config = dict(
    num_hidden_layers=11,
    hidden_size=320,
    n_experts=64,
    experts_per_token=8,
    d_expert=64,
    d_shared_expert=64,
    hidden_act='swiglu',
    moe_layers=[0, 1, 2, 3, 4, 5, 6, 7, 8, 9, 10],
    n_empty_slots=32,
    router_score='sigmoid',
    normalize_top_k=True,
    routed_scale=2.5,
    balance_loss=0.000127,
    balance_bias=True,
    router_bias=True,
    init_std_router=0.0188,
    lr_router=0.000386,
    vocab_size=7586,
    norm='rmsnorm',
    norm_eps=1e-05,
    tie_word_embeddings=False,
    optimizer='muon',
    learning_rate=0.00222,
    beta1=0.95,
    max_grad_norm=2.0,
    batch_tokens=[65536, 131072, 262144, 524288],
    max_seq_len=512,
    train_tokens=384000000,
    max_steps=3960,
    dataset='wikipedia_en',
)
Below are experts of layer 8 (counted from 0) of a mixture-of-experts language model. Rows are named router (the router's row for the expert), down (a neuron's output weights, with its number) and show model dimensions 0-63. Each number is 500 + 25 x the weight over its row's rms, rounded and kept within 0 to 999. Numbers have three digits each.
Before each expert's rows: "comes before" lists some tokens at least twice as common just after its tokens as in all text; "raises" lists some tokens whose logits its average output raises strongly, later layers aside. This comes from a sample of Wikipedia text that the model never trained on. Tokens count by the router's weight.

# expert 35
comes before: " of", ",", ".", " and", " in", " for"
raises: ",", " of", " for"
router:546515513537479502552508499466490466477557475525505465487531441478477477521555461456553507498447513492537499523494487498491503472490480510514473490451457529508510446499510527508509510513550484
down0:511533494503522473541470507504487495503510517518511498497505536502471473539526501561544515475464500513487528489466507495537501488515524486497542519458496476498507498502535521507512486514491467
down1:500531486476551493522547483466492531526518507488503504494499500453491516491501531536524456538533470471446483538539487509482501524558512504509478515485529488522549488509512485512469503492518509
down2:461493474468494504460496501513483490486484524491527458521445488454519524438533537501509508514513515503488515523503495515511487504495463505492498519500489516473473511481475538459470482488522499
down3:450517456532533489470539525482510466509498492540568485520525490475481491517547490454485509520511503498506507515488466514508469515479519514476453499478559527501505505502483516457537455536528486
down4:542495533531486538521488493536495478523503502495500517496485448484521513498517492488473523508480501491448509528493526496504500515506542489520501542506495518503487506476516552495422480466483516
down5:510464502490481476459519489521525470514492510499517485518499491516506475521502516530503495486525500464535492508467535563492507518516488459522490494498476515531472486491501515498466531497496473
down6:512476474515485501502497488487491481512493543510494484500520533478498522489432506484509484516512519480519506528475510451491459504515464505483558494453492505479499531547532550510468459490518496
down7:502446483470497488515479503496467531507460470511517483513491476472530516470510491509495497504542460463467510517465494465531493477468479498516494475488474465484487473491549477510476436498480495
down8:496489469497468495469541475514570536515513490495475492488496537484496518516480511514531475499536472503488453455523522540509496491515522539464537516486497485533546517477502474495518496504474486
down9:473471507516476466463484557429536511499515517519492503501491508457516496531444534496524500518503464524465526501498497509530498522489527525518520478543471496496540527468444508470458512509483477
down10:480480519516533515460493547504582475503528524489519460504471485501527500488500464479458488457503501469501469481522484544502494498516576498498486484487496505548496490521484509521523500483474483
down11:499485539509507477512505536511518480538504527484470463492543504515514516484496501477517531508569518484542526494485485495529493530508495504461522485523484505493501530544485475513520499477487520
down12:498461490484495478484528466527488502524507473487525510508529467492464503522463521490514483513502454488487476519496510523463462513471503496477489497468463524478498528494504537493490484509495457
down13:496499517496481503482494495525502496508500483475463507504506487512511522505518468491469519490515522510504527502511483523492490463484469512527480488483510495511498456524502532502505484540556498
down14:522512490518457485477504466518480458466462485457481544511496499524572532515418530523484526521475452504504473494505518467510479508451516522487525444504497541478478477496502486508517484511551449
down15:490524452502534441534487495453495502495479494513467466511463498493506529485506504506558514492462510520530487543504482520527502506483474506493497480474525483551514516501526492500481543494554564
down16:518506528528502522490481470503469473467522492530479507473494469541486530525440507504498474537500499491460503525485482492454539502493475507464487506495494488491522504553496467505484497495522495
down17:495553495468551506447482495486494459495534525535449441521504499472471497549455519486505463505519485508537556482500502486493487504474489520516504510497462486508491528500519492460511454503475515
down18:514466463450478500441497493499468432499509500511518520509448499495503467494471457520481553534494472521503494504464515529473486484473482542541513519471497497506533523458525441466474500461528502
down19:489540497503461527501538508473483489485512546509478512519520520513493523529513541488474483524535468497516502484517501505522540515506484492498505534489502468478564489463538523471517449526491536
down20:492462533529523494465532456484478535513540493462511535493491528502447480479486502512509523465530526514467501519493526502521514523507518486509496528507495508528498534489459519524536517468450522
down21:534486533481492503519535488541489523504498492496498494531506498462479490472489507520492522511534514494466463474496471496540474464490547510530478486461455507483486481552565507495535511501478493
down22:506488507469490515463479538511508458468458487511530495494525455492502538511486495514510503478499466561483511456496487496502504500503476493521477492522487545510543514484471454522503491512451437
down23:502474514496522526531517487495519491553532539529508484460472543489524499481513511520486448510506509530515502518504526490533536451488491526491495522532459498473501518521515482510491506531503504
down24:500451509485516512513498433519523522485509522498497485513495503533518494538480497514500511460536478531464464501500488476533492493500531482509441531481489516526481488554497486489512502499465470
down25:510483533477498493521481524478529537491497471469507457502481507515507495513478496517469476509450522498517498512491452500467532541502470502459511486476519465483504513516517476503527506508490525
down26:454484496500495497488521504513529511482532507517528519502524485528510499453501448473458523497489450510475503510476506523511541484512506500497533502542488513491491532492532533509566525510519501
down27:539498487491479496489518464504501480453466542465417458500538497490503491515479519502496474484461492523536539485523493492490547502481476539567489538495549499519520520531502488475501465522491470
down28:484469462553472501489515490471504504501533498501460494503491549482501509521483473467472461461508475507488459519473504483469447517501521456484497509510469499494463484501504484522525565494525520

# expert 40
comes before: " to", " by", " in", "ed", " as", " with"
raises: " to", " in", ".", " with", ",", " by"
router:504527530505503490521482485511539490455536464488489532480523434493441473493529507463560482467512478522474464542515533490501496477459498509497448483502458507503496479487516512517497507509519501
down0:510483506496494525476524482475536499504483508539575524465568535478523509517463494480459451486472505464526496495568507511554489523509535499535489465526471550529491529519503526501511515504500533
down1:496466493490522466457500558479498465473533519496443475484522516502486489490525489468512535520480485474484476547482471481523485505450531453514471477477465489522522511511484518533468501487509525
down2:534511495487417437503494539496543476477543522509502493485514460473515472543466533524469514482510500457475509544501472489494502462495493479515448502562523499482519501496503486515483527484522487
down3:544505529503497523538505563514468473514482453523504435515447505477495514499522450448451537475512497490492493482508539455499535515540533497492511502493505460531482498486460460472452473499506527
down4:499512519482540466484486512527469482524494475477487484530476504523469480488483494473514481478487528496488498500521526508523516537545521499516481526468539502465502527534534512531510504511464516
down5:515539506509526518494465518509475484464510493521521480449512505474511519470502495521475471510457509464492503495481520493526485546554498547514471516500506480513471460495533528515527440542478491
down6:513490533479498512526482485553509523526504492458487540470487505494510535530482497533512481508502496484527498463488522483451544498512526470528528489490521498473530493502531494453491511495472511
down7:534519541508529496455503470513505540510539500432476514489493514505505502483535476527474511503492525477540566536483513500520479467517458462480484498491529520497510516500498503460530505533504493
down8:507467493499549513495519471497510453474483469507525486523482504488495523504453485488507462511503501431505497498481538503502476474501496492509503518500542472521516520483466513474484440502485453
down9:503466465521539500460513484462513513495470459479482495528456539503491537530492452500499499508514488492489525506503469483510522480504472498482497512499520503532467471507495521518465494501509481
down10:509473496522499492495463487501493445539526518468497460523494490478549506475475471519486506525543472536515525518469480501493511497535465533485555502483481467519530487502477508490487476442550475
down11:511492533515497514504506531520523505506487465458497479515457522532490492506578490465516515468476518544503550501492500499483471526473526518489495462565497508454464493498525499479516482514500494
down12:499511493492488507478452541461484529530481489491512464495470545493486508468457507481542494529473531520510514485515505463489482466499481526499504529485466510473523504496527512540514478481529525
down13:533538499477487467476479491503504512519480530506529539508517479515488497489494477480472502517527488528508502495478507523490545518510505442539542500529509507549476456552480492469472470514475474
down14:504536485507493524497486472477513517461467503519562513471509420477520502474463439494494485505460508496481500504458532466549503503485537492465527504528466513531516473505474544475518532493497508
down15:515453522534524510506483492475528504508506507499494480463483517533507523533482537491444487474488511479487535520496514464526523521469476497506493528515481459506505486515520494481512451528555539
down16:508475460542528460486470490515494548487483524482546533472458502518521472460493509496501471459522496491541468500507510512517463511539548486488490507517490487509525512517493458555530500494474508
down17:487486522499541479485488480482497485482530522482533554502501508537479516537501534471507516467454479520508500454494510472472475476505436547484518476580493468507503500520528493511507506480535471
down18:506540547482499488537527555529506498523520484473442492520478469541524530523560538512513525501500521502513505510510489498482478517498477469481511478562500502516476474496484508496502487498453530
down19:502522487481518525551541475509490514513464488522514483531506519486515505546488511524530486522521438521509479455459489484470493482489484527493485500488506495496522518478494479513479482524547538
down20:518451451498500475420483490526501462509519505507464479531492466502536519559494479515508497503497475433502483517479511540499463500523515501504494492480489501461485510519450489531484500475514504
down21:526492531448498481491501467494462516523505510517542491509460503518485515454510478446466508495518513535485502549534483552490525527480510472532488512489509480508523506496525537519528553552493483
down22:528466486494449530490443506509501513510532521474494479553478522523499460495503483497504512472497521501470520483464450503480537487500524495504504488494509503483471552481487484533428493520534456
down23:514462500426466499478495469501515490509520524479497500499493454508495483488499487521487486522518513533482509538498478511473519525543500499464507513519486469486480472489533487512502470532470484
down24:438508511500521518457498519460480480525499518532492504518482475493532438458496511478521512485523470559494509490527532481489500499508484497490488463448471509519502489469521475494505493479512473
down25:469504471527555526490484494498524546517498457495480493485529498475475503506536537509496470510519514472501489535492523466525524534496531534439491450446491469466493476493484497489480537516464494
down26:511496457460478515482468457543490529512482548489525537487502478504479495469513510508503510478501514464464470533508513508511492479503500490520478501514507520517479523480518469469492485496511537
down27:504499502526488511527523547470498488495500497518481503455502490542504485471445496467525559500503454548538510493475493533500503494499472491517478493503516514516422481538537535536524494462501529
down28:530509502485494500519476483492484508526518483465517485504518461522475478471533531468499508529468507503507456543508529484531509524498446519451521491524452489498490520507484480504502511460479493

# expert 41
comes before: " the", " a", " to", " The", " that", " it"
raises: ",", " the", " a"
router:487499482523525524511465490523481501494529468476513520445489454459456486483509430458521470530476466480493457473504515527481479475461483498519500499525451529527560511467521547537524499510497447
down0:483498499487515523460492524498485513479501525480468491517510535526470498533501466501490487508522509492502459511530540497516503482462500505464481486490527542528502472512518524502529504495490496
down1:497512486502502502480512523449504510527562496535533550504528516463526515563479505497492447503534539484468477508481514422511444497517493511509502511452501490488515494517510532495489481491522472
down2:489487511465506508441508490506487524487496562477497493526463520502448550476543504480484509502464511447510479526529520507506500483558508497483477467552505536532527527486524515497502491466504483
down3:469514485496512497504546493494474481529508543531560519519494550466517475509491532455448507503517536514520487503501523506503522492480481509546499513473505502508514450500528498522494514527493515
down4:492501539502490469487478479502518499478495494497490522505535462496513515519513481524493509501512461477493469445502492497520473503486514504530461509542522459497550506493498526468525512529485503
down5:479505494512495483501526507498502468483453485525494547465494500470502507470489489535524482471513497508541516461495492489487513467503489484502507528448518524451559517520519488500468483487484477
down6:499502493517522472528503488545517496483492538496504508497499468504470500524481498489524488532500445490503513528504497526510506458488491540497492505482514472453521550491507527516476502506498524
down7:509507474523478489520497538516512484484497506449509477550499475511488473510517504543507522492497478457516466459479481495528461509539487533536515505474467526533499493524489510489480514495526558
down8:482525521501487522522491501499495475520516513498518489492517487493504475511497460479508529491459507476494532461531510529519538512482467503521524514483510519476498526459516536513516498514499507
down9:526507531515510511486529516517495531549537477502466493514502534500544512525540493525473457516453520487478470468479515467526489543544499491482449466517514517492513512547494511494533477512526524
down10:506474503509481467500504527467506490504494511507516513517491554525492514508468512535514473476528456486518494484527505498467496509499540450528467500481524501534524511490511503467490490496475492
down11:517519469485498508534467509456463505535514520483470527468495460525434497492513541491507475486490473549519519505496495524511529491492514491526520501491516489475467487493493564474506466525509500
down12:528495502504527497534505446471513501431501455487507513487501479509526494450496510497526494498512468553512483480491502541511495466500470522522496531500535477483427500507485519506471500481501475
down13:518486475502533507503491518465530501458534533463431477501498503504466483480455510506516485550489510474555506470467495477490495490497501467510510480504470523500479458459519534502489466494487507
down14:462516477474547469513447529510525509519525537487554470523477494472492540449508501489504503524519495515511445458479479501479454467488504539496492495479507480467515549504488504496512501488515507
down15:530500468511531506486500517501516488516504449525500554508495514524510523494505503512476501493524512477468460497460495503499448491508485552501517500497491471450508515512519513510500499483510559
down16:535490518576481509520472491486465455459468529498502531486511497525492515491437504486488519531527485496461506524542484494509495489525516489480490531511507475514501547512524471516520465495494461
down17:559532497540476453511530494488523469539491484478528532511522430517542508470463512475429494489494446503473493502543519501486495550520495503534503484530489483476486489543525472517499529576469504
down18:489513534498508527481470522513519522500482539503536524506479457451485511518536497476534536516479452498503475493530535475522477486522485524455482491448492533519501543508510510473519515476529526
down19:501472507462496489438515470481495550479503517515504487497514495462491502509482515524534557507533513504468509507466491493470529529532544447492471472511503453454535467487506523504519506500516545
down20:527491533518506492532418490464452461504517490499503508487494519526440509478540506532510515478532562483497470468508479511497517502518504489534499522508547486497520463482493509462488520532488541
down21:483517491498512519552515487505471492478539517531503503519507500474457492518468519429456487444501489508533492500511494482538483518482516508528496518441482528522509502484509499551491517495532504
down22:485479497462505514538493484517491436520509495481532471474489507456516473486501492545538491496493509459465470473490548455514504491518515491505485510522488473487511539467491490497507494528502463
down23:494544529551500527513500465445504499531512516529466554508477470487519492506469528505485489508567485493503489451491492440493468515484502525490509529472448470539549498462482461477492484479496517
down24:525517546543518505511499520499511482481543437510502521489491531493500490509538522517456494470495502528528520499470508476493459547512480531477502513501474504476463496496429478503473516521476516
down25:480477482478518497534493462482475532471473484487539482506489494484467501513474452525477521482480482494547485490526477518489469542488489516460486528504557525523518522515492443523486523469456501
down26:492502527470520462504511519468511545533476493491482499466516491513510522568503530498535456503533472486510527497480521506469549484540523489494523507442552468474496444491487495516477508467534447
down27:499484469528496481487481531523507499470483498457490540512499503500553476517530523456442501478505517530502504491484517525510480538499468481500484516469525469501497534478492499490535537579499453
down28:558480500453509465461538494521509515500541512488524483534471541510516489485519490504483430532494460474495465516514517515486501555469472519541498510497485512487481471529512532511497492452502488